Weights of a small mixture-of-experts language model, trained from scratch on English Wikipedia: 160 SwiGLU neurons an expert, 4434 steps.
Below are experts of layer 6 (counted from 0) of a mixture-of-experts language model. Rows are named router (the router's row for the expert), gate (a neuron's input weights, with its number), up (a neuron's input weights, with its number) and show model dimensions 0-255. Each number is 500 + 50 x the weight over its row's rms, rounded and kept within 0 to 999. Numbers have three digits each.
After each expert's rows: "mostly gets" lists some tokens that are sent to it at least half of the time. This comes from a sample of Wikipedia text that the model never trained on.

# expert 0
router:496470429429576542437424519478526463675589427525496455528502548462613539523543517515544558514461496450496497473536535658543569588503481490522489480466545544567514538522436428455508464486530392489633521484464445463506559444538422509517625470491542496497501616508522511537512478474460434539547512541493540403398537451379524420474576512467513342472529516525546510547438448401494482540505461529496516591443513486473464460549513536473531453519395513434500451478457551502566529529466459514509441449530499482541494576437492477509367554454491575480459491528564494455575526527484493500438468450445497457544507412473495507504555585481589437528568528389507465524424502406553567539531569504488433491546543433488532535510494468547546527508507552505501552516525505440413549494478487
gate2:499511547449503561429457455472518587529418459493463432597460602529606569483450532428537502495445537497525558553548446542528478476490539473508575461457504543495511477521491510466468466345553543417485473512467521490538488510432608487535479444475559606529428447476480495544505527537458519462504458472478437498515529502541410406430474438527444437524467473609540560402479488429501519535491393512505470543450421551437480484434474425613429481532472416528503552412592438480541460500512454513485503580454514587549522543479512499528482486493611397544547517533510453503552544446454572476509350504567484462520557565478517563461514460438568493514538540435605548547448517455472566513534384484508482490519587465467495543520444445490448511467516602520444574550512502464541431453410574
up2:470503508501427556518596512513482533429560563453461530489506470522525424545573452504508534456461540522563510481545494433411495557439576484505600507485486567475504511581423473450531602572469536426572543468533457521486503608494446499452479459438529523507482453494492459437515603513457423501513448497519592555482539439511595592448433609502566482454523470547500430508500561586470416518515585487506554560545464508546491536468479453371527532534520547553477521487497496458413546500521423498452484432542448460496535568519568534472516653439596502435487451522572432503394542536509536493499589448552404503492535506482485481536495510565615442603506491501456523447573431581504537562505470343450579488566439457514462489577443481480519500436563473514431478501535518495529527468460402
mostly gets: " his", " its", " her", " de", " their", " le"

# expert 96
router:510450513495521528485483439481528328489544413485462539496547557445549578581507591478608537507536498444536524443536509501528458531610470633373499470625538499518525463432489491479497564506528506548560545464482521578557522524497447547437500491453592453665534518456471496431490478438462467482529446575455529474473510502381528454573581520446486462459573512484454486585421408482493433548581456502483525520479548511455478410596558510531545386486484531513537463622494585491572528498451404431589450481503409488512508438507500490488522518482508502453512474497510544546574544525522473544368425583455529459557574480499505484576569508527557430492531464398409483459443493454522518511480481537450437497522545456520472507488501452561538532591510455469498502515505472470515511438468481
gate1:512492461528453557506605452577538466465460610511523409505506512519519465512482452490444441499466452528482504364532471527494568534447498531547473613477543468491507500455396452609487480543488498495535526509464524550570397533515412504546509492536463502482515500522405454479442487455484441625479569584470482497500481482583423394468580534515511548504579471454512484561452468478537573602567485586483507537583549486558516521456540554468485551525463502565537577454498523479505485475488472493498474500534514521425450625481480534465470407617528476576445479520522506459509509502543469560443484518392602462428650523564407551479544537443496450547561461406469472517467507475470485538578484658547504464573431571551497449478529530438468532517469503483511490539548493385525624529462461
up1:493524464548508531555593540561546553511402596550480483508505501451493527431444456590527427630531559503515628450519369481500516490510456453489363541548559615566447454489481524413456471544488582498482512486505540549419459591389508450496482483464594472437508529479541432523508452544461518444519491469529505566534599511395474499543459516490489502464504555467577469504439592439441476509425459427529547488500353396516558532612467513508623458528523430470555494476412494483505475527522504485437528533517522432512565440540506509513528503555534570497517442525551469488467406403579524473521520591536563544549602517445472449401481495532438543567508504467483552531529469434473560482494500517497538493532472564444486521494492447514439517439476409481464463447503446435506502578527545
mostly gets: " b", " sh", " ph", " bl", " Ph", " tr"

# expert 88
router:541442548511540491450523465376481440601532397521470638510500537449539485459495487454537573435508534472585505470515488471598497537529490595476463496526505592542512478535426409555543535538545475612505519558515524527531509532482494575390535461503517416576568517514505423499428496446479439491521470568496497407464408470522492479559542487493489452456495541528628553451438457390499450521459444481533510525497497471520536493576556514533563456560506415540460474571454525496606517532440534453509449492583453446440423460458619446471431513466442534486445425571479463487526502455376542537533507510463531431498521446515422473537550499464522457610469550447426492536493534512560529442457488473309431587556493480527513480504563491528499541515462523506476591564484559509436577512510461
gate0:456483380544516426471530521441571459519523515532538541482488462495451512472478513445523439481615412524550529530515479515457428497524588506516474418475483409506434475518522554496566482490546583476524445490471524465597593480545536532481548562463520456576527504459536505472527394458467548484455608563508576575458494471575535506544534480471484495503506595480499489509524545537467431506492417493576451436529382542532470442478457469487431552504452452531487490415534509366527470412493501516530579552579431499520567530464479435540472496522511490458520556496459469465430618506517577503478448536456566505630512432528447447502572456498497597472431537487547490473512426572629465484565532455516473566563429527655496563477454495446434460592575450444465629555552556513504536540471461
up0:534562519451474443435494486472496478501472565605479548449525559582518465435497554370479610498476477506572565513480511569420462519562475535467402442518503503433440492510567579462509499490457568457495564489505485435434557496571550414418468469444537576537575550498532523434477512476451422525486537528419503437500599521593532493548541478516397549538445589496526512507562549434565519468463478426535541538604448578489517539505563491449545458556564466516511436416556410458584514420509482493477548479476422491448466575444508524543489438462527469500603536524548499545437505445524495495476515390565499520570420496511483494544502532457557571488418486539509440401550437549393508463494494478486557527446444446569479466481445498548372449532466570503407562529518451507561483445413418
mostly gets: " A", " An", " \"A", "A", " E", " Af"

# expert 49
router:511484535448613551473486436486533455535520475528405500516550551493546534621545502486512506534514466467494517525536482583544483551574532559457508464490472540576524507506489458536530550565587504634570448468461497572535624495514451540495548521478533523584490503498555492454488465463511520551523457553483421421487598477527584500473550499551493494479476513602472558523444414472433494516509441541512580601499449499527485447445537468463536476520443484603505448473483518553456485511456417445573470514530461529420504480509619535451396471458386559430503392616466459508508512514483485522479472530436696487504514388443550528563444553539471442527446475378546476574538562395579536419548450501469476485600530513497559488509543445506486534524423512519473533540545431445461492501546432
gate1:609510466491512518504460562450455544479537474587540515566562521524452516616545464532551485543450549507406500450471521408489484476432531511455527480452509476478499470498566541512430421501545475540581547447442419473514415488482486515587576470466481444445522459525494525491476433520613435610415430499460486488453550562495504530593504522475543466519560456519434567513491498484477517571501523539364521462444549577473507568503549437576428566591446504517472439544526452495581518610463464505406605499517496438452521430453619544420479502465432537478503458577426463502460445444472462487406478477458490626460554462411550467572428488465483494602405501465535465541446514505518458529477437513476437620526428490471527566456558540478497424537510540530547434521459455479551577443519460
up1:443547478518532527593513476477489429428595519521479488448457497601510483530496436566565595556545558547462510454523489529521481585530495512572515457456466576456535595510542482505447397541519528468435513421572539554551468496378510548506399430554482533538527517563538511463466459457457519518508494569591525544490542441534486541432486388498500401534492504539545491442456515437546510595462515393564420382541490496611473518552482561420553466470485444523433550529395562479455534498581436516488448515461407564508519471490529377492573444622437469481464504425506430460485517478552523477524483536504487514523421585451566514535611467470477426526512491547483521470486525493554521483528502543510588473501550517450522533580463534490535563445427546586511471587405477499518432417457416
mostly gets: "inn", "er", "ill", " player", "ers", " sup"

# expert 78
router:477441502450509544467426462425615449508547459528420526523533552456552522471493475492585492461505436508506545498483463474561492598541395660435536512504522497568527486528494444448505508497513489547480467480442547506512484443649431606503483513463575524487594582480579510458412494451383489512428450538479458452486438439445508476533500506574481465427479419423456544512376505462469474549599476474449503512473495480465555451605513489532528431528477470486503496510470552515598586475447464468598397541519422538502552477478536482487439556468432533404430361535447487512504564553518413555439474596455539450557551511485510556548477491504532464566431532530415545475523523464577508477560490478527453516535471442509528450540483525540461576479463523579560479536520539391476485386515473
gate1:468526396523479523525550520478535473492513481561593499488548383459522487466444513563437507549515555444527500552507452480476561518502441462404480598427490472457503508493457604419420578579455495515446491478549491568524504489489517492498470395396502482553565478444439476431492487535536567430445402514552507555574381457511485554481452489466503553571477611509488527481535556495486406527501542517459499598540538549518484446381441397581510578579566514526405428513500484494496520482525516526549493462570600418457478504531519493436487354592448514473474536513504455436523406462554554437531501455469463527526504510515518424510462514483509477555529462506453439429522495520556395411460485480499509494506595479488502409415457487406503492431532540482532446471352484482484569609510481
up1:517512566508643536516410470561461400497548489531538540484493511501469546420445529525463472456450511472612519527526512485509475620566511521537443508597443509495568589488553517594511511401481543553542500541486490535428506596497492514421519486576473582452404503569528526492523489471494501482516494472497511544493556620611505504570504497480451557470466538464551442479502405580392544511475502443520525455506593563548488490515614509458550564545532475480520478577430406419435549499541452571529466473495529495542552410548462515495441488509490494524585530431521543520627496552577542519565548528448566501549392462580413406556465575463591506461475522560447405550465494515581579488530549397444451417440521423469487497463505508496477489454446482510511471443526540534522520501565547
mostly gets: " R", " B", " r", "R", " Br", " (R"

# expert 68
router:523394513505567521462470473442537472490514498635430520613483561495489576567529491445521572472537461466495527597505480512512492542530501515526571453493504578547557518511479364504594610518532337534560485527470503463629599543469461550489589538404520469516453572454501494446476453461472467527460525502482474509524461410485539482479503452498513489466453508551616565488454448505469440586569485531521542656428549447451566483569510418500540531469482503580549534465486526561537512561431531524587475484519445495471482492540562528448512511516439557402471483560508529515537510454457478558414530555477620431533571472515444549579494575492481454555452481463373569517534482385562543532511531535519406470524532469526529472481533465475532498519455528470539565551502485545389471444519509
gate0:524494444588395496550565437486527512579572501515601527487416558421419449453536518532434466462530402474376588569474483547489536544512453443544479514498446518554522501478440485529462429515482469538461530495510442550566470524481463528486502452489524530504638487531473477437465623444449467481517498484516538459511515508499537464520534467569468377518483449456565463594468469515486472477470574446554470544559511482449487476454414488411490399525495504509539505548515464462607460532502542547513400534498513627500495470342493468500472582455516579401391551486416470550528445489570573449450529431465452517521558550583548475575525541467534572533536533474573495526491532539429524512583537567456562436497482571546557547438514536469547429497444583547565525551499445404522441478467489
up0:417426449593586427490492551434445535562477644555432489469493534489480538544529548577430558562476605502636524432424572547479448469492438573503512568541488459499461441514531411479442485488473535453486518506462478466572506460518461524459483461469392491544512577487471405524579442534476498528516515511518498539492541441360511504539464388478483479469471488468460486498547555579497526513524541555444549447545498600533562571596593565491576477535446450490454479419505544570464436475487460476465464495475535435549547598514558533490458537410558449590677488533508486498527471486538477483580457475448445433484553514420426530463548394594433501460469508486429575455575467436475483475449482543462447545449534527510527448480451517548462514430501472490463440489500520522544463512500456
mostly gets: " father", " director", " politician", "itect", " son", " Minister"

# expert 44
router:482437463487545573414370489411520497536525486517418569541458572494493454470569531456486522518467582474556542562529472562550475537619388508521485507509531580487626479437499442486465581523512485540523555500529561550565498565461403507462534461476561505577470507434535503464512508495429459500507457591528475434513424468404557453560493497519458452474519541504425545520452460519538482556509469552445519641466482393529497510527544515536522506594486503540549531504473462495550499463445510432578445517565481459489398574430534488478465531474414445471514469539524491551539541536440450489469477531430613414504552530483480429630447613548479402514495568441446536470537453482503544508506475586469527538530539444581493521407535483539526588505463568567514529647547534463520522403552511
gate1:520505420495545625466480504509424474589443455536505493543579425448574536444460515476470572588479552534512509594589532461505489477541489459507531484583450541473469594514492563410390507574519465413517458455592618444537540488476520532551438453463470565469471565493467532493397400521433547511514570474470448523567504495430531461522527513585543478565497494538525458483471406561469451547443535468416593503512538475568475557476493453523510503532543407571530516461477527436489441514504491497515479498521486500430473485519488472449613508428535495511508490405599580482468626557471519469460465556475588547467555498471479477489587450575534434453497439452445508487630487429550479493455562590491553501517551595470478491411524592610468461485490495490500535501572588562583455462521501
up1:449540436467394471523544477477518473541578400547389488457487476517530552410494542543517498525544527512496550480526470484580468511495469432513468533571432521434506505439458475610352513455445524495549445500487526367460385466443509547620496459523572525484510556494445522562524571541557491542522530426439438432465493481541466640491512515517525505450529546523505380447459592510475418494491577496533508512546388500644455485407573579480483477454576469573534534514440488541442486585567436434495543600577505456495446416543555423465574496508460514546569520479547443576538505551462470508473394515518481576519486528423553510508476531512458535546506527513464427561544485501520443514452502509481493523548495512511486549524513531494503521418522513499572563487450512561650512487578490
mostly gets: " power", "ength", " bus", "iness", "y", "us"

# expert 95
router:590478483449525471314540490419484384525558371550488624527457546423607448521497464432474545485546522396445533497480513532561547494478559595488496480590510528513520503474481486462502568504528449469572647524425531519548528533511496545426525486497514479492525533501509507459369487556423496521513436477405538495466504445535502523551463486463548404565464487485570524488490408450451515578486439446521539575407490476504496485539485548551575459541526417468499390590485483504555422477512448531542500484556425475436510522469587501423462505445479525461434510488515479456534588554412460494427501528508545445553532519505478497464632624502585460511478480456475508514436543465517498476462524490389452546587530420591580475542496493524523539490460549520509484537541465516462537471525438
gate0:492494460472484504474564472472509533452461572522464546518381579519584507471560545469438544520500576461533436510488466480534465498534496370562532446454479427601578442540407475509573553498503572506432521470468450509550480525463516553544475573553485559481515466515486466522416571566475456438570480634516519390463437518518583507523480518564505532458505553479557394429524475396506513463540488504497589502468468512456562465532422506478572500497515542525403477518562579421421554510537480514491525547519517423431448427544499504516476622559567522618457433440521539493480483558527436457408467480467345546538576576501600528517471474528501535501556456500393548469533585497516506515502490522503460534428456527477427472554422497525583473476485424480552564505587396518502480500502604
up0:540461580428604491434487541440485517543524500490544506530560531543488486475522484516518448452501501481529517394481483530480447479499593438539487541551522445457500556502570493539580513527420468532428514534468609471438435476487447555590458433527500440488406517417546593520536395490470488520523452473479555567506546485531440519561432496402492531470572505447486540419477549476532548465485501515486490450436506428339566466456528525490529549473505413476404458554432488535575498456469551413621506528545495523566557496540573519509466402489426420472558443536499485454492470554533488483545541514523542385558477509489422405519506498466484504441555475439523512526478465496360410437505528457463448535477487434659411513471565545603509561420533482524507510567451565505516493597503426
mostly gets: " a", " an", " s", " one", " another", " any"